{
  "experts_per_token": 1,
  "d_expert": 272,
  "d_shared_expert": 0,
  "moe_layers": [1, 2, 3, 4, 5, 6, 7, 8, 9],
  "vocab_size": 4666,
  "norm_eps": 1e-05,
  "tie_word_embeddings": true,
  "beta1": 0.95,
  "batch_tokens": 131072,
  "max_seq_len": 1024
}
Below are experts of layer 7 (counted from 0) of a mixture-of-experts language model. Rows are named router (the router's row for the expert), gate (a neuron's input weights, with its number), up (a neuron's input weights, with its number), down (a neuron's output weights, with its number) and show model dimensions 0-63. Each number is 50 + 15 x the weight over its row's rms, rounded and kept within 0 to 99.
After each expert's rows: a language model's description of what the expert responds to. This comes from a sample of Wikipedia text that the model never trained on.

# expert 1
router:19 65 34 89 55 42 38 66 39 20 60 35 39 53 60 49 77 59 55 69 49 59 76 50 66 36 65 23 51 51 49 60 47 33 58 66 42 53 27 49 75 53 43 56 70 65 44 86 39 57 60 60 51 49 63 45 29 48 58 40 42 55 64 64
gate0:84 46 79 55 56 59 78 66 60 41 47 60 43 46 59 50 45 37 48 69 46 51 26 68 38 52 87 41 45 49 59 64 74 64 82 35 56 24 48 40 42 53 38 37 57 44 63 67 77 46 27 49 42 33 41 68 31 29 47 52 55 33 47 64
up0:34 28 43 61 30 33 49 39 53 52 71 39 62 51 76 99 45 54 61 49 19 51 74 63 41 56 45 66 70 95 45 32 57 35 53 40 55 48 48 36 41 75 58 57 62 46 64 40 25 52 28 51 57 46 22 73 62 54 41 56 26 53 82 70
down0:42 22 49 59 32 50 31 47 54 64 35 57 40 71 29 46 61 65 47 43 53 70 45 49 57 48 51 18 36 65 76 50 38 54 20 50 27 68 49 46 58 70 41 64 50 40 75 38 50 28 26 81 59 35 54 60 56 39 46 55 62 57 66 25
gate1:59 48 56 43 49 52 31 56 42 46 51 73 74 57 53 55 28 46 58 65 42 57 70 69 55 44 82 56 45 58 37 64 40 49 07 46 34 33 50 42 46 24 40 44 59 42 44 44 63 35 57 65 56 68 47 67 51 61 93 65 57 26 39 39
up1:46 46 54 62 63 42 53 35 50 56 67 40 40 38 53 39 45 42 72 23 77 60 59 52 43 69 40 35 55 66 25 40 45 65 60 44 57 54 55 54 54 71 35 49 16 41 51 52 57 71 77 56 34 42 19 46 60 58 76 20 32 50 62 56
down1:34 69 75 52 34 53 47 58 75 39 12 61 58 36 53 19 40 57 75 55 78 56 63 43 38 56 53 46 31 54 70 44 57 12 53 68 80 66 54 55 58 53 62 47 35 67 77 57 62 36 29 24 22 44 47 67 44 33 47 64 25 57 48 53
gate2:08 41 34 47 55 35 51 61 65 54 28 42 51 65 51 57 77 42 38 68 48 45 77 44 49 58 54 46 58 67 63 58 37 40 70 59 33 56 36 42 55 65 41 66 23 46 46 44 50 75 56 46 43 32 78 37 11 59 47 69 07 39 41 46
up2:68 51 49 57 21 76 57 40 44 62 47 48 30 56 60 42 70 65 50 54 40 54 62 61 53 66 26 66 59 60 50 70 40 44 46 65 45 42 37 34 49 29 65 51 38 61 63 08 57 76 46 54 54 54 60 56 20 14 39 56 41 23 34 44
down2:46 63 31 63 48 52 38 33 65 66 50 60 25 77 82 40 78 61 40 53 75 39 41 59 16 39 32 43 58 34 16 78 48 42 46 85 20 63 31 76 56 40 55 49 48 27 69 07 59 79 50 38 28 37 66 51 49 64 58 54 63 12 38 29
gate3:59 66 49 78 79 02 22 47 87 46 46 66 45 42 29 52 47 50 78 65 47 46 55 31 49 46 52 75 33 74 64 49 69 55 50 55 25 25 43 44 49 68 40 53 50 38 40 33 41 35 64 60 35 43 34 55 68 29 48 51 39 68 39 47
up3:33 44 38 55 64 44 66 38 55 64 36 33 63 49 43 58 99 26 44 61 68 67 53 57 47 55 44 69 57 31 48 41 26 61 57 51 63 70 36 42 85 39 47 35 52 15 39 39 45 58 55 38 37 66 48 53 60 58 68 56 41 30 74 61
down3:74 48 64 36 56 42 43 36 55 78 32 59 78 41 56 73 38 48 44 55 43 49 71 43 69 34 50 44 66 41 65 40 53 69 55 63 39 47 32 52 41 32 37 65 43 46 67 63 37 47 49 44 13 31 68 65 56 50 66 47 41 59 58 36
What it handles: Word-final suffixes such as -ed, -ing, -s, -es plus function words like to, with, of after verbs, e.g. praised, capturing, decisions.

# expert 7
router:26 53 41 92 55 47 34 70 33 20 44 38 41 37 42 67 69 62 68 48 48 51 65 35 45 38 75 15 35 60 56 62 36 38 55 92 65 53 27 57 84 64 45 69 36 59 46 72 54 60 76 66 54 45 43 47 32 54 34 24 42 53 41 65
gate0:35 72 50 62 75 30 67 38 48 44 58 62 56 62 48 50 33 48 72 70 53 46 49 48 61 03 50 50 49 33 31 15 64 48 39 35 08 66 30 51 45 71 58 58 40 67 44 64 55 59 64 62 21 53 25 48 68 31 67 47 80 38 42 33
up0:49 53 58 54 72 39 76 58 43 72 32 47 53 52 46 51 64 70 46 54 35 60 80 38 33 23 41 60 56 63 33 68 43 48 43 48 55 34 46 49 60 48 32 36 27 66 17 55 47 58 25 48 47 38 48 43 61 53 55 19 41 32 57 35
down0:48 27 49 74 82 65 60 47 66 63 56 45 41 23 36 34 42 61 46 50 66 25 22 43 57 45 60 68 73 28 34 41 40 33 56 37 48 49 39 67 61 55 54 43 59 66 33 74 29 59 56 41 70 40 26 29 52 54 63 58 50 38 44 61
gate1:52 60 37 54 70 39 32 45 47 48 38 39 48 68 56 54 40 40 36 50 48 60 42 53 46 63 45 59 53 50 45 44 35 39 53 79 42 53 36 50 62 49 52 64 27 37 58 36 29 45 29 32 41 47 63 24 45 29 54 56 25 52 72 60
up1:85 67 61 51 43 42 50 50 39 19 57 50 60 46 26 29 53 39 38 52 53 47 21 38 45 59 64 39 85 69 41 24 58 51 57 57 51 49 64 37 31 54 50 47 58 36 68 48 39 52 53 23 52 62 42 55 60 54 43 38 53 70 56 77
down1:50 83 48 57 17 33 36 66 28 65 48 65 67 48 46 68 51 61 14 27 80 50 50 34 53 40 38 37 42 40 25 39 42 57 54 31 63 54 34 18 56 53 47 15 50 30 47 32 44 47 42 68 68 34 40 69 42 37 44 34 60 68 74 59
gate2:44 59 59 61 44 51 47 55 69 72 42 40 59 48 27 52 24 46 53 74 41 42 68 71 54 52 22 06 35 29 63 65 46 55 41 63 44 39 28 22 42 78 70 34 44 48 27 41 28 37 44 37 41 28 34 44 71 36 75 41 50 37 58 21
up2:25 62 43 49 43 39 21 49 49 26 34 64 34 47 54 35 42 44 42 67 44 57 47 40 46 27 59 36 22 24 81 64 78 38 57 56 32 52 63 42 39 61 18 55 49 64 30 34 37 44 78 39 72 52 45 75 26 65 69 51 68 44 65 63
down2:74 45 44 48 28 37 34 56 00 49 63 55 68 54 71 62 36 46 65 72 57 68 66 49 58 57 63 54 39 55 52 61 59 67 21 59 38 29 63 51 42 52 32 34 61 47 33 59 48 44 48 45 18 40 79 52 58 55 64 62 48 47 51 83
gate3:55 52 30 44 51 39 61 65 61 52 34 48 51 65 75 73 41 46 59 67 47 49 27 00 66 50 40 51 48 53 39 28 36 40 25 57 49 63 63 60 37 51 58 75 49 52 42 30 50 68 47 23 39 18 44 74 47 62 31 76 53 44 52 45
up3:65 37 28 50 70 48 51 57 60 49 53 56 23 65 50 62 30 54 55 36 20 34 52 29 37 44 28 53 52 40 62 65 53 43 37 46 69 47 62 63 49 67 50 56 29 55 40 55 66 98 64 28 35 52 23 19 69 41 48 46 36 62 41 56
down3:59 32 40 49 33 74 26 64 30 58 72 49 63 70 39 39 51 31 52 35 54 39 53 59 50 55 49 46 48 54 61 68 63 34 31 37 33 26 40 61 57 47 42 52 60 43 54 28 51 23 57 44 35 54 35 42 24 45 40 35 14 38 58 30
What it handles: Capitalized nationality and organization words like United, National, Indian, Roman, mid-word pieces, and the colon after Clade in taxonomy infoboxes.

# expert 5
router:30 56 31 76 35 33 30 69 38 20 19 26 39 58 43 50 71 75 51 64 44 47 73 50 52 32 62 37 40 58 64 54 28 23 62 73 59 45 41 54 60 54 37 72 53 63 46 68 50 53 61 75 51 29 44 60 28 48 49 43 53 55 36 56
gate0:50 52 51 53 57 59 31 55 54 77 81 48 75 53 46 48 64 22 55 55 63 52 62 69 24 24 37 54 38 45 46 59 22 31 28 45 66 47 59 33 51 81 47 34 48 71 52 47 64 86 48 58 47 53 58 41 40 48 51 67 61 40 71 10
up0:47 64 44 61 73 34 36 52 43 46 53 36 45 50 38 30 62 43 52 29 28 43 51 64 46 61 47 29 30 55 22 56 38 47 66 54 47 50 50 40 65 59 25 37 42 60 69 44 62 64 45 84 50 59 72 28 46 53 35 32 43 50 53 54
down0:55 54 38 46 58 58 52 40 59 51 75 33 63 50 67 33 38 53 33 54 19 59 64 49 33 48 64 56 43 45 64 62 59 48 58 49 55 66 40 41 72 47 33 51 69 26 76 51 62 48 53 48 55 54 49 48 77 45 58 54 49 72 47 53
gate1:49 49 49 56 36 68 64 35 70 47 50 44 38 46 38 53 77 44 34 45 37 45 52 54 47 51 46 64 17 39 44 64 32 49 47 50 40 72 72 58 37 40 34 56 39 36 63 66 58 68 71 53 43 76 29 21 54 60 16 58 57 81 54 30
up1:64 58 24 20 38 59 23 58 55 79 64 75 52 47 38 74 73 74 62 52 33 67 66 74 46 58 77 42 46 55 42 55 53 55 23 31 35 28 43 53 44 49 48 31 19 54 49 32 61 41 67 69 32 82 63 48 46 57 41 63 43 43 54 77
down1:56 50 41 50 46 40 24 53 40 55 37 40 59 71 45 49 82 63 99 82 80 76 60 54 70 38 44 61 58 10 71 33 28 40 35 50 41 64 50 57 19 53 61 38 67 30 47 58 63 69 32 58 80 49 30 59 75 40 44 44 27 50 53 73
gate2:63 47 48 53 44 60 53 58 57 71 35 47 75 44 55 79 43 61 51 65 58 81 57 31 49 70 16 59 41 38 39 60 57 59 29 44 39 45 74 56 54 66 66 43 75 17 36 52 49 52 44 35 50 68 45 43 68 35 45 43 50 39 52 45
up2:61 72 45 37 55 58 71 57 53 85 60 41 73 66 45 78 39 59 73 22 46 67 65 40 45 54 52 70 76 65 38 57 47 54 67 39 31 37 64 26 56 52 60 52 53 31 62 37 23 59 33 62 69 45 33 47 30 48 50 56 52 39 73 37
down2:32 75 61 41 46 65 53 65 70 47 80 58 41 47 77 78 52 21 46 52 67 52 54 46 33 30 48 45 49 68 64 63 63 42 76 44 46 56 35 39 48 50 36 19 57 55 47 55 48 67 39 48 39 62 43 38 59 24 40 65 53 62 67 37
gate3:54 65 74 52 34 41 53 48 79 40 42 10 68 68 51 34 22 71 51 65 72 38 65 76 59 47 51 68 43 58 58 50 55 97 43 31 33 63 42 61 49 57 67 31 62 47 30 55 51 36 44 47 54 33 41 31 39 55 51 46 50 40 41 51
up3:38 91 58 75 59 69 51 18 44 38 45 66 63 40 58 46 56 68 68 55 68 30 46 50 34 44 53 89 18 57 18 56 73 22 19 35 30 32 73 51 45 42 68 38 59 61 36 51 53 49 28 15 64 40 35 52 41 41 41 64 40 29 64 45
down3:42 36 79 63 72 58 60 43 44 62 51 49 55 46 32 42 48 48 44 59 59 50 54 63 37 59 57 77 50 54 62 29 65 37 62 67 49 45 51 49 58 56 29 54 45 76 35 58 34 44 50 03 43 18 50 29 42 68 58 60 52 45 73 70
What it handles: Pieces of personal names, often foreign, and the pipes and commas between them in sports results, credits and cast tables, e.g. Bergstrand, Seles |.

# expert 3
router:30 59 51 77 51 71 45 71 33 27 52 60 56 48 73 80 69 53 41 66 57 39 74 50 64 17 50 24 27 64 25 47 55 36 72 88 62 56 20 55 68 64 34 54 54 76 62 63 43 53 53 58 41 45 40 25 52 64 69 19 44 51 63 39
gate0:46 26 67 52 79 59 55 44 19 39 45 50 41 49 50 35 63 37 49 19 69 39 45 24 72 74 36 58 32 68 46 37 44 49 56 62 56 34 78 57 40 35 39 69 51 53 31 99 65 53 81 58 40 41 52 48 55 87 85 37 28 52 55 22
up0:82 59 38 38 42 55 35 74 19 53 51 61 62 69 45 45 50 67 65 30 33 39 52 41 59 24 57 68 10 50 38 42 56 54 57 30 50 51 53 48 50 36 38 50 59 58 41 46 39 38 57 35 61 39 48 36 48 45 31 41 69 49 72 69
down0:47 54 26 51 10 68 58 38 52 49 43 60 39 66 31 28 49 41 45 52 44 46 48 36 37 37 74 66 46 64 57 38 55 62 40 62 42 61 43 24 40 62 42 42 79 57 31 30 46 68 38 61 54 50 82 44 50 56 48 54 58 19 28 49
gate1:69 45 56 88 63 54 62 71 46 36 41 57 60 64 44 42 81 72 67 84 55 09 58 54 58 60 60 39 55 71 50 41 56 31 55 85 35 41 18 64 50 68 65 62 34 51 60 71 42 73 55 49 39 43 75 51 45 71 31 61 35 50 46 61
up1:69 45 35 25 71 51 53 57 59 58 41 43 33 46 41 64 56 64 34 40 86 72 46 65 42 43 40 28 62 26 59 51 60 64 43 34 65 23 96 54 56 29 34 44 54 57 44 49 23 40 61 63 99 44 50 68 33 23 44 35 60 41 45 41
down1:52 66 67 32 62 35 42 51 36 36 57 46 49 66 45 64 62 76 59 49 21 48 39 58 62 28 45 51 52 56 70 57 59 47 83 54 58 43 43 62 54 43 50 57 67 83 32 42 56 27 75 32 50 68 56 75 57 51 43 22 29 54 61 49
gate2:89 53 76 64 31 49 34 33 58 67 46 35 37 59 45 62 33 33 55 50 29 54 17 47 47 57 27 75 65 37 47 60 70 63 42 41 40 44 38 35 55 35 63 42 55 49 63 49 67 37 39 47 62 65 56 60 77 46 32 30 45 50 52 55
up2:65 32 48 32 54 38 47 31 41 71 58 46 31 37 26 46 40 46 44 41 17 41 41 53 48 76 58 44 79 52 58 36 58 76 50 42 54 33 61 63 45 50 43 60 51 28 67 12 56 59 47 31 37 51 36 71 71 30 27 58 61 41 48 58
down2:48 46 51 50 51 49 48 51 46 52 50 50 50 01 52 48 51 51 51 49 50 50 48 46 48 51 53 52 50 52 47 48 45 53 53 47 49 52 48 48 47 48 49 50 47 52 50 47 50 49 49 51 48 52 46 55 52 50 48 52 50 45 50 47
gate3:31 37 27 82 75 76 50 44 42 56 57 59 49 69 49 53 58 29 36 58 45 48 63 49 69 65 75 61 25 64 44 56 63 53 60 34 54 66 70 60 59 47 39 48 52 55 37 12 82 74 00 45 20 56 62 16 37 51 53 52 55 63 56 45
up3:62 40 43 56 75 53 97 51 43 62 57 48 16 39 30 92 29 37 65 39 61 49 59 64 43 42 25 22 49 53 37 43 48 39 43 54 47 58 57 38 37 55 59 57 44 57 62 45 60 61 19 67 42 50 55 26 59 59 53 60 72 68 40 45
down3:32 17 67 32 38 59 37 27 38 17 46 38 49 56 16 54 65 67 58 32 43 50 31 15 40 66 50 36 41 35 25 40 73 35 71 16 42 47 81 50 44 29 19 36 59 60 38 46 88 28 63 37 33 31 47 30 66 66 61 25 58 30 37 51
What it handles: Mid-number digits in coordinates and years, dashes and semicolons in scores or release lists, and word-initial fragments such as dis, co, stre.

# expert 0
router:19 52 46 84 35 61 48 65 30 36 40 37 39 58 62 55 75 61 59 47 45 45 69 58 63 42 66 38 42 58 54 58 33 17 64 86 50 72 32 39 50 55 42 71 34 74 40 51 54 63 61 63 52 39 52 53 19 61 43 37 47 67 48 73
gate0:64 63 56 25 57 72 73 24 45 56 37 37 16 60 45 59 49 34 67 56 74 54 17 51 31 32 59 57 53 55 70 74 54 66 46 29 70 47 37 45 37 19 47 43 58 35 55 41 58 69 39 44 45 46 68 37 42 62 54 62 69 84 47 44
up0:48 40 35 61 53 59 50 56 72 25 63 76 75 44 53 47 68 51 59 58 49 61 69 54 41 81 43 54 62 26 58 65 58 72 55 41 56 42 66 56 56 30 47 71 41 49 65 79 64 13 75 43 69 00 43 35 66 48 48 42 48 38 49 45
down0:61 53 68 60 44 46 28 44 52 60 75 78 46 62 48 65 34 71 36 86 37 96 70 44 75 19 32 93 44 59 43 62 56 77 68 61 67 39 48 57 73 56 45 68 66 37 76 60 36 63 71 18 47 40 54 58 58 60 63 39 56 69 25 40
gate1:43 51 40 26 47 39 61 71 35 43 49 65 44 46 19 24 44 57 17 31 42 71 63 52 41 31 43 51 50 68 48 68 64 50 53 86 47 47 67 77 67 59 26 47 22 60 40 37 45 44 57 51 37 30 62 60 59 55 34 71 30 29 57 47
up1:65 32 50 41 52 44 21 61 38 44 59 50 47 61 41 77 35 58 56 72 64 43 79 51 43 58 33 49 63 31 69 54 62 46 33 57 55 21 49 32 49 47 21 56 62 57 39 48 81 39 69 37 32 56 33 61 27 25 50 53 29 79 23 46
down1:38 40 45 42 71 34 34 29 35 66 24 44 52 88 39 38 65 46 41 57 56 62 46 43 39 70 54 29 41 48 68 68 32 42 41 40 68 28 38 76 74 45 48 23 42 35 34 60 41 31 78 70 53 28 43 58 39 46 27 45 52 37 30 20
gate2:48 53 57 48 50 58 24 53 58 73 57 45 77 48 47 36 53 42 46 55 49 38 43 61 44 38 17 29 55 50 42 39 20 58 40 43 41 59 34 69 42 31 46 32 51 60 30 57 28 31 74 53 76 57 68 50 18 63 70 34 45 66 49 35
up2:50 38 43 64 31 55 56 50 47 57 36 05 66 37 48 56 76 52 50 48 38 55 27 29 56 36 48 31 45 35 60 51 41 48 45 34 43 58 60 44 35 50 68 51 39 62 55 22 37 67 47 40 90 48 74 43 43 40 09 47 78 46 48 51
down2:38 28 32 59 51 32 53 48 59 77 28 44 57 58 82 47 70 47 59 37 25 62 59 23 65 57 62 63 87 62 68 53 50 20 55 39 33 64 43 33 47 62 63 69 65 41 64 35 65 64 23 36 70 52 56 35 66 39 61 44 46 32 40 47
gate3:23 52 60 60 61 92 58 46 56 46 28 34 58 30 66 40 43 90 42 87 44 45 43 54 46 46 70 62 54 64 60 61 62 37 35 55 64 51 26 34 59 61 58 41 60 33 51 44 62 62 40 67 40 76 56 45 49 30 46 46 32 36 55 56
up3:41 53 37 63 76 61 60 29 50 49 30 40 49 63 71 47 39 57 58 69 44 65 55 65 69 65 39 47 30 63 56 35 27 40 52 71 77 56 62 44 59 39 60 66 49 73 41 66 43 28 73 46 74 16 57 58 45 69 28 61 40 70 67 44
down3:49 63 66 47 42 57 55 78 49 49 71 55 32 55 37 48 58 55 65 74 42 48 74 85 34 20 10 45 67 43 52 36 73 44 36 60 80 29 42 44 53 67 53 50 37 69 79 74 67 59 15 56 19 40 37 41 33 66 43 21 57 60 29 60
What it handles: Prepositions like in, on, at, during, until and month names or year digits in dates, e.g. in April, on October 28, 1979.

# expert 6
router:42 44 29 98 52 47 55 48 41 31 22 24 47 71 50 59 85 57 55 62 56 48 76 60 70 33 90 39 27 57 47 56 35 33 73 69 51 40 46 55 59 55 43 65 50 75 25 65 52 60 37 58 47 45 25 32 30 53 35 35 47 50 51 43
gate0:20 63 50 82 44 64 52 78 36 47 40 58 39 46 76 41 48 52 20 47 54 65 38 51 61 75 34 55 29 51 36 41 77 70 42 37 36 50 56 69 78 86 70 63 49 56 43 59 38 46 41 77 56 49 52 56 62 54 65 46 25 50 49 35
up0:66 67 43 49 56 41 49 37 51 65 45 59 31 70 35 66 73 43 41 43 78 55 73 66 71 49 77 67 22 38 59 50 81 60 59 50 42 61 28 58 64 47 50 51 48 32 34 31 52 62 32 52 55 71 50 57 51 56 67 57 70 85 53 49
down0:54 57 18 37 62 61 65 68 49 56 18 35 32 57 44 51 52 38 58 30 51 24 38 09 51 72 33 65 30 37 61 46 58 50 47 60 61 52 63 36 38 46 55 72 56 44 50 51 54 77 52 53 19 68 22 51 54 45 48 67 52 76 61 52
gate1:56 80 56 67 42 52 41 76 35 62 58 54 71 80 34 48 27 52 55 43 62 28 45 59 48 45 54 51 70 76 34 53 56 52 43 39 35 29 43 38 44 44 50 73 69 60 49 61 65 59 58 40 58 48 52 53 47 74 72 76 50 49 62 60
up1:61 54 52 54 49 74 56 47 62 61 48 53 34 42 43 39 48 48 46 51 38 50 55 52 56 49 49 32 39 54 49 54 65 27 42 63 51 67 44 40 52 73 69 78 53 77 46 58 47 74 54 71 67 65 63 35 43 31 46 73 41 58 80 41
down1:50 37 43 62 47 26 55 57 66 66 55 77 57 41 51 56 27 57 58 56 53 47 14 51 65 02 42 39 28 47 58 77 58 72 72 46 37 66 40 37 60 39 48 32 39 59 27 62 50 49 53 56 52 30 64 50 61 27 53 34 54 17 51 29
gate2:39 51 32 53 53 47 57 83 65 58 55 34 37 59 57 51 31 29 66 33 34 60 60 30 26 49 15 53 66 51 29 66 59 48 34 55 71 53 44 25 48 63 59 27 59 48 54 66 35 79 63 38 67 40 46 36 75 55 27 94 50 44 56 40
up2:45 54 64 58 48 17 48 55 66 49 27 37 46 38 53 60 32 55 50 64 41 67 44 69 62 60 48 44 78 32 66 31 51 32 52 52 99 40 43 38 66 37 28 33 59 32 40 35 43 42 68 55 37 82 56 85 52 47 54 64 51 65 73 50
down2:63 42 43 49 44 50 36 35 51 68 50 49 43 27 52 73 53 50 39 50 56 58 43 41 26 66 40 33 69 89 69 23 25 65 36 42 58 32 51 46 45 37 07 32 27 42 64 45 43 70 68 66 34 34 41 93 20 52 32 53 41 41 32 55
gate3:44 64 29 53 48 52 90 56 55 49 50 62 36 53 56 45 62 74 44 47 39 39 59 52 63 42 45 47 79 40 36 37 39 42 35 28 73 50 56 50 49 50 18 44 30 52 60 08 46 41 72 49 53 60 63 53 67 30 63 56 29 54 69 59
up3:54 19 49 80 50 34 69 46 47 41 50 40 58 68 55 45 49 25 54 61 58 35 37 74 55 53 54 69 28 50 58 42 66 47 52 57 22 64 39 32 49 16 63 57 79 52 69 45 54 70 61 59 37 00 62 52 66 45 54 44 42 63 47 24
down3:35 63 47 46 69 48 59 66 57 52 57 54 36 40 49 37 51 71 30 50 68 61 60 49 22 57 43 48 54 49 55 51 35 45 63 61 44 37 69 56 60 64 62 71 59 48 59 41 71 33 47 53 61 64 34 90 50 49 25 33 52 62 41 51
What it handles: Bare space tokens after pipes, colons or commas, usually right before a number in tables, dates and scores, plus single-letter word starts.

# expert 4
router:28 62 41 99 24 40 47 59 34 19 37 27 48 60 49 54 59 81 71 55 57 62 73 28 50 42 72 37 43 65 49 49 49 51 60 68 55 52 37 55 53 72 23 60 53 55 39 76 62 60 69 61 66 51 44 52 33 47 64 39 35 53 38 78
gate0:34 43 65 63 55 51 48 55 74 47 53 54 39 33 43 49 36 47 80 66 54 31 63 44 55 61 34 39 63 79 42 59 71 69 40 54 51 40 83 40 27 41 61 53 58 56 40 66 34 24 35 47 31 44 55 55 59 71 73 53 46 52 28 58
up0:20 58 46 40 54 49 37 49 68 34 70 61 62 49 30 55 44 48 39 43 67 82 68 72 41 32 63 71 56 35 42 49 64 68 48 45 47 70 52 43 36 58 65 39 54 46 58 60 69 39 63 38 58 31 61 41 37 45 49 75 49 53 45 37
down0:78 57 33 40 41 60 21 38 64 81 56 51 50 50 47 58 45 28 62 37 54 64 84 72 38 73 60 30 38 22 41 49 54 46 41 36 41 27 30 51 30 59 68 29 80 75 63 58 85 17 13 77 61 34 48 39 49 46 14 55 40 44 55 44
gate1:75 65 51 49 67 37 51 60 39 52 60 40 55 55 19 49 41 53 57 89 33 52 43 48 41 67 44 36 57 25 79 57 46 53 28 53 59 45 45 28 67 29 59 40 74 61 50 37 44 70 57 64 47 52 64 49 78 56 26 63 61 41 65 46
up1:60 47 49 22 28 46 46 55 63 38 57 64 49 30 36 55 72 40 58 23 28 65 57 40 39 23 54 60 25 44 43 41 23 75 65 47 72 36 45 48 63 74 47 48 59 64 65 29 49 61 57 64 16 65 50 49 47 60 88 86 51 48 39 59
down1:64 45 67 57 49 50 38 62 27 27 43 44 47 89 47 57 67 46 59 49 49 73 61 38 42 32 50 56 67 69 47 43 68 40 68 67 53 48 26 59 46 64 42 50 32 75 14 61 70 66 49 62 58 50 34 32 17 59 14 67 25 50 35 50
gate2:42 54 66 57 04 66 62 45 74 29 47 57 44 55 62 25 49 74 67 51 38 74 53 43 59 55 52 18 64 29 61 45 62 84 71 46 53 57 62 79 63 78 63 61 79 35 47 61 37 62 39 56 45 54 74 40 38 32 54 52 40 56 71 42
up2:41 37 73 40 47 64 45 56 31 59 45 48 59 43 57 19 36 58 50 32 37 53 48 46 38 53 41 59 58 75 49 61 42 39 55 33 59 45 66 34 44 86 60 59 54 63 12 72 65 25 47 46 68 54 45 50 49 33 38 68 37 08 61 73
down2:65 33 50 30 60 41 55 38 26 60 56 47 64 43 22 78 63 50 61 50 69 58 42 55 80 43 50 56 46 66 69 44 64 60 53 53 41 59 83 08 54 57 57 56 43 55 68 68 50 36 49 49 49 40 22 87 82 17 55 28 57 76 83 14
gate3:40 50 31 55 53 34 48 74 43 53 35 60 28 71 46 39 34 42 50 61 58 57 53 36 40 41 71 43 27 63 36 69 50 41 27 39 52 71 65 62 86 60 60 55 13 29 74 31 67 75 58 59 77 57 28 49 70 44 63 58 66 62 56 75
up3:51 45 26 79 39 42 60 53 45 17 37 45 49 36 50 52 18 44 49 68 54 34 57 38 40 55 55 75 38 77 72 52 38 40 57 45 36 57 47 51 48 52 60 32 64 42 51 34 51 54 24 61 74 46 70 59 53 75 68 32 73 59 47 47
down3:47 66 54 66 51 62 56 49 44 30 40 53 47 74 44 49 55 52 26 57 79 63 51 59 33 37 57 43 46 59 58 40 56 51 54 34 41 65 46 46 45 24 55 61 47 54 67 61 46 68 73 28 53 40 35 83 74 55 92 60 92 47 43 37
What it handles: Articles and possessives like the, a, his, her, its after prepositions or verbs in biographies and place descriptions, e.g. At the 2006.